Below are experts of layer 2 (counted from 0) of a mixture-of-experts language model. Rows are named router (the router's row for the expert) and show model dimensions 0-95. Each number is 500 + 50 x the weight over its row's rms, rounded and kept within 0 to 999. Numbers have three digits each.
After each expert's rows: "mostly gets" lists some tokens that are sent to it at least half of the time. This comes from a sample of Wikipedia text that the model never trained on.

# expert 2
router:426410399430459400492568598620493483530490435530453555451536535435417541499411457443502579551441508519454457534461490403462501476535581433531487556545523518489482448401513575554471505429536505518500586428539490524550505507492514431534553443507483500450536511550426498520462517527539524550
mostly gets: ",", "s,", "e,", "a,", "y,", "),"

# expert 23
router:489436457477583516449521500558504493553509449511433493521545489474504395497412450462477514523475498586504544501524515378491527470538580475478541546580628546515537474465537460541459606509507582489469564418583578545588510532489535457538452397389447556473545509474498519528462527535597488471
mostly gets: "s", "es", "ers", " which", "les", "ies"

# expert 11
router:466365529485568410468537578555535466522492464525465451470539575439427492461430483505489628549540532585566512452546435453478517473580474438490525568492533535489465500486545548513521537387570415407493552480533460544525461548526504406523519462453578460521468513464463494510524475586526591534
mostly gets: " s", " t", " v", " con", " al", " pro"

# expert 14
router:479442463505565419421495584585522420541437436519529516461469513421452500488425464514546566452420509578450431505532471474478501483495468384489481504590513542567470454400577464506515498511510482408419546411561557504496498469493512428481490450423505472477564542463395443491533530496501611508
mostly gets: " American", " South", " John", " State", " University", " United"

# expert 20
router:452395472544548528457543513530561436556504502480432516506496538457379578593434476498545574557500457599488477473513471457515482432537527504583448529498525534498404479474555511501532396472496517511457510483572496585508480406466507358556497439383466481475571512419469486532528540527509566502
mostly gets: "th", " first", " d", " July", " November", " October"

# expert 16
router:453435476435597395576515546482448458525423438455464439544556494492426446559428470457528570570449574542468455434526511381438490486428505460540509544505488466450420586472493471560489458421506547366476536414544499492531479516461496423524407461470528475471532517544489487524472522479543545523
mostly gets: " the", " a", " was", " is", " an", " his"

# expert 9
router:420402509498447534512578503537437499593550520496438481403407476537460525559450507520497519553488515554531471492577434385497544540495506410547493524592533478476427533431543458565472456433498490452483560482536480575541440544558538434550502518427549482475543550424437508515426478604577522539
mostly gets: "c", " p", "ac", "ec", "p", " res"

# expert 22
router:504365503531545422526569502515520543551492497467540499440527568457482499486391505451491650496450459518432479532546495492476489502551462407516542532642586524460463500428559519520510496433571466479453603470572558539528420530461511451530487423435524530510514549498422464495525516540569484436
mostly gets: " L", " K", " W", " N", " S", " T"

# expert 4
router:431387452434520461470562547565447574558438539563433488483507470520403519494464479520554631539519502565441486488469483547417554444559459445570473586540556538534426493421535559577498491462486556499483576402557506538495466529474529466462466477465545501493609481568433481498530512561481488551
mostly gets: " in", " and", " with", " of", " for", " at"

# expert 5
router:374456544435589490478603561537508456414460453464441503472480525509387463487437456535538505567473542472470484542472473407455540500486426434570523569543594542479456521461470535478460483478561509447490577449492544531607479550470502441473477474467524539485558587475408441564539560551522473560
mostly gets: "al", "in", "an", "ic", "on", "ional"

# expert 13
router:424363493450522468516505474585507532616487473434463542416550557408460526490396484478539532500419477552461486500512537448442532481540417491555604515513549477531523499441572507570584580520572547428547536495554526463544453532416526461581491495442531471502570528429501448496533534551531519479
mostly gets: " (", " \"", "/", " re", " (1", " dis"

# expert 15
router:422433538524461580516534548542492496526503448556445500425506487493438454525429471523483597540450462617511422477477451498481516441436558423428501511533517556429456431440546539453553511529555480508549634503578507557464422495456539461484485492432498482432507515506378463590558554568541498543
mostly gets: "am", "j", "ov", "av", "ub", "ill"

# expert 6
router:404461477458592528552576547556459539522431381443517440514481527395431500514404480533476570471465531575509443507457461485478533520519456415466481470550543574535520518488584513578470565436516517485490519475568486506558499456472588428463474475408526492452495601565487542458512460612546508548
mostly gets: "o", ")", "ia", "ina", "ae", "ama"

# expert 21
router:443420455460574530496513467535548514544444432497525544459536455476455481530447435439525551515538493477448544466513445422409485488469446409454555603595470453419479421484605548553559486402439484436482500463577488484551408486505510425565492468463494449442527541433479539544466576534559559499
mostly gets: "ry", "he", "ey", "ow", "che", " She"

# expert 18
router:403462498473514477587517499500459543481490464545554469472504563456482569539400482400469517452428476528536439428561567440422460480540472415538531520480590519474449503457535576544518537434486510396558589448590542556564481516502527441460464421425524493446485532442463474575449558567497533436
mostly gets: " Al", "ri", "ra", "or", "ul", " r"

# expert 1
router:405411471500491367525491438606463527480481423490466480472571497445455427523438423394461552498513586572430498494500495500494464463517470420477561513574567534504518466420561485503514501429492487443516531539624548487583514583447512492496439477448538479506534581505464506532467457568502582538
mostly gets: ":", " –", " —", "s:", " se", " by:"

# expert 17
router:487398455468523533477523547624528471556469418518448532471473548462397522544387467488455516482506581570405444465531539449474506454507465450461540524564584583503484460484516545573530536416533559479550426433567520506520406537501499466461520554483523479481554597485424572454493508517527592534
mostly gets: "°N", "NG", "RA", " USA", " US", "US"

# expert 19
router:435431439503517424507546521501534527580474423538490487420463594500518460537433515477515556525477490595520491413435467405507514502507465419460463541572484534445560459478611480605493499468598514449486541487562542552522467601428475417530422464418476520469468505435430531543536522511562482434
mostly gets: " to", " would", " can", " all", " may", " Sch"

# expert 0
router:475373349494552486497578565562522420544490469477501481410497471498485487585404475484523581583510531503523531470535527401467541448522470434494504472519513545530472463488532532472568521499543527382522552507560521492597551528431521422564447472382495497546503568537472496575509511521512479572
mostly gets: " 0", " 2", " 1", " 9", " 10", " 7"

# expert 7
router:493342498492491491603529516507440500566534380520450444445545531460455453563405496411495582552465469508493496466559472382472496395484467429552481553602551542502521484475482602527487533516479487494483535486532578534478517494501592407482487456451518471490535502480409505491519522489508489603
mostly gets: " L", " W", " H", " m", " l", " w"

# expert 12
router:407407418498506514583548596540503566504492460437387471442511484431452490465417463445534533484480458573527420454445503418445469458543532458593485559552562556542441462479564444492494445454485471383509453419556536567531473527487542414517525484470492524473455578456468462502486530501519562539
mostly gets: "es.", ").", "\".", "y.", "ation.", "1."

# expert 10
router:417460506425578449550546590582519413459506421462472522455494519485436461519431459487486583466538495616444496394519478462463495452532473454575510522540491516473422477489528509578565534479513509457495533422556558462557440471513535451451570453445503446450583475410393462535542460548538568501
mostly gets: "ment", " film", "ement", " album", " team", " group"

# expert 3
router:441407448475630485449508550557549462496528504455448476397548479440484473533436508517474494484415473517411515460566485437465520476497488433501492651520530534432438455478586517586440511498568534462477505532590547553573491519442547460491514422529550475533443540586467452580514519560516530453
mostly gets: "ed", "ated", "ted", "cted", "ited", " used"

# expert 8
router:427323467508574402459486583576533519477455427441469477490540517431519493580450480567511485487473498522504472435550455370474505477557453417520484487597494538477482491432546535492567539495504465486480559456543536514509437477540457455459442417434513439419521590445510446528525511504516520566
mostly gets: " ==", " ===", " Nominated", " FW", "\"", "°W"